Weights of a small mixture-of-experts language model, trained from scratch on English Wikipedia: width 320, 658M tokens.
Below are experts of layer 6 (counted from 0) of a mixture-of-experts language model. Rows are named router (the router's row for the expert), down (a neuron's output weights, with its number) and show model dimensions 0-63. Each number is 200 + 30 x the weight over its row's rms, rounded and kept within 0 to 999.
After each expert's rows: "comes before" lists some tokens at least twice as common just after its tokens as in all text. This comes from a sample of Wikipedia text that the model never trained on. Tokens count by the router's weight.

# expert 11
router,224,216,168,232,186,229,154,240,220,204,184,123,243,185,214,120,202,197,245,195,207,241,176,166,229,192,180,183,200,195,207,169,113,143,200,191,179,217,205,186,199,195,153,177,183,171,178,123,232,258,158,196,200,190,224,190,182,215,210,222,196,239,225,225
down0,176,170,166,218,189,180,235,186,213,195,239,195,208,257,214,236,169,232,247,188,203,243,232,264,214,222,207,268,141,229,157,138,201,243,176,217,190,173,153,204,168,196,214,222,173,186,166,175,254,219,195,217,189,185,228,168,220,249,211,217,233,185,190,198
down1,192,216,192,224,238,227,178,176,238,200,159,212,189,137,214,221,181,225,232,205,180,191,197,185,252,195,193,166,217,219,245,255,221,221,132,211,251,195,140,177,148,211,182,174,179,185,214,202,152,175,215,261,241,152,192,182,199,241,180,212,93,159,182,212
down2,197,231,180,145,198,198,150,187,207,217,177,213,177,232,176,171,176,204,203,161,179,181,178,162,217,187,334,207,203,167,225,227,281,193,158,213,174,179,148,229,197,195,241,194,159,157,228,223,201,158,188,183,206,223,211,153,225,199,173,153,243,130,211,234
comes before: "\n", "|", "  ", "\n\n", "=", " 0"

# expert 10
router,221,233,164,214,165,222,156,227,235,206,217,196,166,249,223,183,187,221,221,210,211,189,202,177,159,191,182,170,177,225,229,171,138,199,162,156,180,157,245,164,180,197,210,178,201,125,212,172,219,165,231,218,193,241,199,185,189,245,168,245,215,219,178,186
down0,152,203,210,165,200,160,185,179,188,201,202,210,185,166,192,210,183,190,178,211,141,194,188,179,198,153,254,183,199,209,215,181,226,206,215,237,176,178,242,273,234,233,219,166,223,167,214,195,210,197,199,179,197,187,233,185,234,182,160,244,199,223,253,180
down1,204,182,148,199,159,224,198,190,168,215,171,156,224,263,125,217,209,199,206,206,220,212,189,171,210,211,312,203,202,150,161,227,151,198,216,205,222,188,176,232,166,202,184,192,134,204,139,188,214,178,104,183,154,256,213,274,216,211,203,215,210,187,226,191
down2,241,187,231,230,196,193,206,164,187,243,197,260,260,231,193,179,136,136,164,215,211,204,213,227,235,199,263,198,194,209,207,200,244,226,214,210,199,204,227,205,244,246,199,164,225,200,211,196,233,229,187,184,233,123,217,169,184,216,186,244,174,179,165,195
comes before: "\n", "  ", " 0", " 1", " 2", " 3"

# expert 5
router,189,201,187,191,169,211,160,202,228,202,192,190,134,243,184,249,198,232,193,185,220,193,237,170,203,174,154,220,229,276,247,189,150,229,168,185,221,208,238,142,240,251,198,179,190,228,190,216,230,157,210,227,206,233,196,170,186,230,199,214,248,240,217,181
down7,209,227,213,186,210,204,193,200,198,228,256,186,270,230,161,235,164,157,204,229,223,149,201,236,216,183,183,188,231,197,179,138,219,150,173,231,209,184,227,175,165,200,128,202,188,214,193,240,216,217,188,208,193,223,246,161,179,195,186,226,169,185,180,205
down8,212,194,155,230,165,217,172,152,228,191,218,184,200,279,196,184,214,106,168,239,171,190,215,270,213,175,242,221,193,195,149,230,206,159,213,236,215,278,209,225,173,232,189,206,163,249,170,183,217,163,169,224,225,203,215,182,232,212,203,201,232,188,169,151
down9,211,160,170,200,239,128,230,228,184,173,181,205,179,203,183,145,205,174,164,200,202,196,212,206,206,206,204,168,199,175,180,248,197,254,141,169,137,197,233,204,197,249,225,176,218,224,253,175,144,158,215,150,153,202,229,179,198,215,189,233,184,195,212,193
comes before: " |", ")", ".", " 1", " (", " 2"

# expert 60
router,227,236,198,196,218,186,185,265,228,247,258,150,202,153,205,198,180,219,213,206,229,233,148,153,206,185,191,179,176,227,194,205,223,226,221,170,192,198,183,226,201,228,155,219,174,199,215,172,189,189,152,222,192,214,203,189,132,175,176,192,275,209,259,209
down0,193,235,239,187,250,203,224,229,203,167,198,146,158,177,213,183,203,148,227,158,235,189,199,235,206,187,205,176,220,164,191,181,230,220,234,187,243,201,182,231,235,209,154,190,231,227,198,186,228,179,290,281,225,222,168,231,237,179,210,238,242,199,164,189
down1,163,192,194,180,177,222,218,185,265,188,167,211,157,230,234,224,200,233,208,222,189,227,175,206,169,144,211,178,177,174,188,221,157,220,249,162,256,174,198,228,181,234,200,176,171,214,157,240,211,245,191,207,205,241,202,196,233,176,217,211,173,269,191,186
down2,241,200,175,207,182,137,222,234,142,180,248,134,194,212,194,182,148,154,240,170,183,233,226,165,199,184,254,184,186,235,213,208,217,196,146,218,154,141,213,208,214,184,206,210,228,162,222,206,192,224,198,196,222,197,187,202,233,178,196,223,243,165,227,211
comes before: " the", " a", " to", "|", " his", "ed"

# expert 3
router,209,180,172,195,203,191,169,183,232,249,172,184,231,201,172,175,169,205,211,198,232,177,182,193,227,190,157,215,208,192,185,194,155,218,186,241,186,234,244,144,250,186,200,247,208,168,220,160,236,192,165,169,142,226,234,200,190,206,256,249,245,184,199,217
down0,232,160,243,237,200,265,216,188,184,126,191,159,198,171,186,212,190,187,240,204,151,213,177,234,187,199,174,175,238,202,205,205,187,196,174,217,202,223,230,219,227,193,181,221,235,224,260,188,214,175,188,203,173,170,213,195,280,225,228,202,233,198,224,111
down1,242,249,181,204,216,258,132,186,189,184,210,209,174,185,241,211,117,142,187,187,177,232,191,205,181,236,238,134,149,143,201,186,153,201,158,201,206,182,198,205,196,232,182,137,238,171,189,214,199,212,246,192,242,214,199,226,187,148,199,210,213,173,196,247
down2,244,235,278,250,232,208,225,208,198,195,202,200,252,163,184,194,219,218,225,273,164,221,133,227,193,196,283,210,219,177,184,199,163,205,161,214,186,210,203,227,182,195,168,175,183,188,176,188,157,172,169,184,189,222,178,194,202,175,161,184,233,256,224,189
comes before: " |", "–", ",", ".", ")", ";"

# expert 13
router,257,233,219,194,211,213,198,211,230,208,251,177,161,203,200,181,247,181,179,192,162,203,222,204,217,202,154,173,190,222,284,169,188,208,188,183,173,196,242,161,217,221,214,190,195,184,226,110,227,140,244,234,192,180,173,180,177,215,158,169,228,256,200,222
down0,189,171,186,170,188,199,163,214,181,148,219,197,225,214,127,198,195,235,245,226,187,200,240,203,265,185,174,201,195,167,263,119,218,219,192,164,184,224,170,203,196,231,179,233,193,192,186,207,232,176,248,209,164,194,199,257,182,161,219,198,202,195,198,193
down1,210,210,216,201,185,182,204,227,269,253,183,157,195,169,153,261,176,192,219,166,158,209,145,246,231,178,245,208,227,225,198,250,168,201,144,207,222,242,199,194,217,270,150,228,194,201,227,129,136,180,198,223,189,213,174,155,234,221,262,217,213,179,215,208
down2,157,174,205,241,217,245,200,201,209,214,230,156,204,162,282,198,178,191,160,141,239,202,231,211,202,211,203,227,161,204,169,239,193,188,228,174,216,193,219,162,219,202,174,228,235,229,194,152,174,183,197,190,213,169,190,210,131,268,219,152,229,231,222,177
comes before: " |", "–", " 0", " 1", ";", " 2"

# expert 58
router,230,239,208,188,187,187,199,253,259,241,224,236,235,187,219,167,192,208,186,212,233,179,170,185,190,197,228,182,172,190,172,182,244,222,198,158,149,204,193,223,221,206,166,221,207,224,241,170,205,221,197,211,199,208,223,144,162,159,155,198,250,202,214,183
down0,218,218,197,180,154,215,203,271,182,191,249,200,179,190,199,152,191,239,200,194,200,173,194,156,204,225,187,217,259,183,186,110,226,245,217,184,168,297,179,226,196,176,194,219,199,219,163,174,247,205,186,247,218,192,232,228,194,155,220,225,195,208,188,206
down1,150,211,206,241,237,245,246,212,233,175,200,225,196,202,164,214,232,202,186,173,201,243,143,184,207,178,191,196,212,185,176,213,210,216,182,185,185,212,228,200,215,210,276,219,238,199,257,207,202,224,256,225,134,195,222,185,205,219,204,215,183,235,243,234
down2,174,208,267,189,185,223,218,183,189,194,212,212,162,237,206,256,202,193,218,192,204,153,179,148,244,152,215,191,239,164,207,222,212,220,198,174,245,132,199,197,259,199,178,178,211,195,209,166,205,186,152,241,265,207,151,192,180,209,164,219,165,231,186,176
comes before: " to", " the", " in", " a", " by", " of"

# expert 59
router,227,227,183,185,191,191,181,235,251,231,236,185,246,191,209,187,195,239,168,188,197,221,184,187,241,224,162,198,214,148,159,194,189,206,235,175,178,217,163,224,192,241,165,178,191,143,217,145,193,203,191,230,227,202,174,163,172,192,211,176,236,173,222,229
down0,192,271,206,162,244,174,183,208,188,200,245,148,193,194,156,184,225,133,221,149,151,205,172,206,196,188,228,189,188,209,201,188,219,178,219,239,192,255,219,135,225,189,161,175,250,147,254,169,196,233,174,229,247,198,261,129,255,196,176,221,280,189,195,196
down1,178,175,231,146,216,269,194,231,168,200,215,222,220,244,216,195,217,176,202,158,202,181,197,246,209,226,221,201,201,225,185,215,243,191,201,133,184,186,221,189,215,189,209,241,228,151,167,172,184,227,218,209,183,234,156,250,203,208,213,224,201,229,236,229
down2,198,206,180,200,136,173,212,236,189,192,213,172,282,201,155,206,235,220,201,247,213,172,199,203,189,203,174,222,205,202,128,194,180,183,177,223,172,206,119,220,177,242,210,210,239,246,168,174,179,255,198,230,197,192,216,223,208,201,223,204,219,162,194,216
comes before: " to", " the", "|", " by", " a", " in"

# expert 2
router,173,202,207,228,156,215,169,244,191,150,214,144,240,199,155,156,211,213,221,181,237,186,183,195,206,212,122,165,219,215,252,189,121,219,201,173,160,240,255,153,158,236,193,181,174,195,207,163,221,122,213,218,185,207,175,227,163,215,221,203,247,181,230,173
down0,152,197,163,204,186,216,232,242,197,183,199,203,191,234,183,181,179,164,251,240,220,196,217,166,177,165,159,243,214,199,211,221,196,191,247,230,167,209,207,228,212,158,228,203,177,189,177,210,209,226,236,212,211,205,177,193,183,169,216,257,171,194,187,145
down1,183,275,186,167,237,197,194,172,167,226,176,205,172,202,248,258,156,180,272,176,175,178,182,230,239,245,219,211,148,228,174,210,181,235,199,203,238,214,268,202,218,219,184,197,197,95,193,183,171,175,159,238,214,155,214,221,200,184,192,165,190,274,208,227
down2,228,200,247,190,168,223,193,142,232,187,206,194,245,195,142,150,176,218,226,207,205,183,251,224,230,186,253,214,199,167,162,223,162,203,194,197,232,252,175,175,174,201,173,235,221,171,233,211,206,238,181,216,193,204,154,254,204,212,228,168,240,204,239,158
comes before: "=", "|", "\n", " 1", "-", " 2"

# expert 15
router,251,198,215,223,181,173,147,207,271,208,194,231,197,232,240,194,183,221,258,218,186,189,171,188,210,173,142,218,148,192,190,206,217,224,156,216,192,214,241,171,169,199,153,246,198,271,269,189,212,218,175,177,143,202,246,211,140,138,240,247,227,155,216,206
down0,174,191,162,231,202,183,187,183,233,213,183,221,225,198,172,159,221,162,215,215,199,158,213,210,171,231,192,172,215,188,222,194,171,192,204,186,165,201,150,258,136,231,186,198,201,198,212,220,215,229,156,178,162,170,246,234,176,225,195,186,167,239,221,201
down1,224,195,210,162,217,268,211,155,188,223,179,229,166,251,267,200,174,154,249,191,243,191,254,194,213,207,205,167,234,169,203,203,203,186,176,162,188,193,136,267,221,194,198,171,189,219,188,231,205,178,162,213,194,224,137,227,190,169,145,188,205,196,220,182
down2,201,203,205,175,244,188,191,197,208,208,203,156,247,152,192,187,178,208,227,199,215,280,209,242,212,173,197,249,192,193,202,218,179,207,212,144,253,226,224,183,236,197,214,183,195,177,143,182,184,166,231,244,149,149,181,206,202,219,256,161,263,208,190,213
comes before: ".", ",", "–", ")", "0", "%"

# expert 53
router,236,259,200,203,159,200,163,233,276,257,265,149,234,162,190,216,172,209,207,203,235,247,188,159,226,179,181,228,159,209,187,212,221,206,156,184,144,202,190,242,219,225,159,230,200,192,207,153,222,222,233,254,190,191,206,167,151,212,174,209,281,220,260,176
down0,158,172,156,181,189,254,190,198,288,182,175,214,204,190,208,237,179,178,241,252,201,227,144,174,203,248,262,206,202,202,199,208,207,220,189,201,234,201,217,236,196,215,161,225,186,202,239,155,212,155,193,237,227,196,113,182,185,225,201,215,247,206,196,195
down1,235,121,177,241,209,170,220,179,161,234,248,150,231,159,196,199,165,212,157,176,177,139,184,236,201,211,179,195,179,168,168,213,187,198,181,246,203,251,138,221,226,141,199,236,208,215,231,200,180,178,209,205,180,192,167,190,182,199,135,175,181,229,174,237
down2,255,161,205,177,215,237,194,214,203,188,185,223,187,196,227,116,184,176,213,215,220,192,184,201,206,199,255,201,214,224,189,191,146,249,197,228,193,199,178,187,198,173,160,144,209,244,226,240,226,186,196,213,174,196,251,184,203,195,176,173,163,219,212,250
comes before: " the", " to", " in", " a", " by", " with"

# expert 0
router,254,253,195,182,170,207,162,205,177,224,211,171,184,168,255,150,236,206,155,167,171,235,194,175,213,231,152,154,245,232,252,208,191,203,208,214,175,183,193,167,215,198,188,219,190,149,240,130,234,146,233,252,195,163,237,205,173,197,201,224,227,188,196,240
down0,202,147,187,249,250,180,229,218,161,230,208,160,267,210,212,171,214,154,261,136,189,173,231,229,239,198,225,257,202,158,231,219,201,224,165,215,206,190,207,221,160,128,224,211,151,204,185,259,245,194,177,217,227,166,218,193,197,240,186,228,246,202,216,147
down1,239,215,260,246,193,202,267,161,191,170,219,189,260,182,251,228,191,229,224,158,232,172,202,205,196,272,153,227,222,196,183,153,217,156,212,249,263,237,154,211,225,249,182,213,227,194,202,216,165,222,169,248,205,194,196,272,211,201,229,188,145,173,241,209
down2,195,184,238,171,187,227,222,166,130,210,181,191,131,178,216,159,199,217,193,195,223,211,177,227,242,186,253,188,211,237,196,225,139,222,162,200,254,216,158,203,185,181,197,193,217,195,129,195,193,204,210,131,202,205,239,181,204,203,202,189,202,208,167,306
comes before: "=", "\n", "  ", " 0", "|", "–"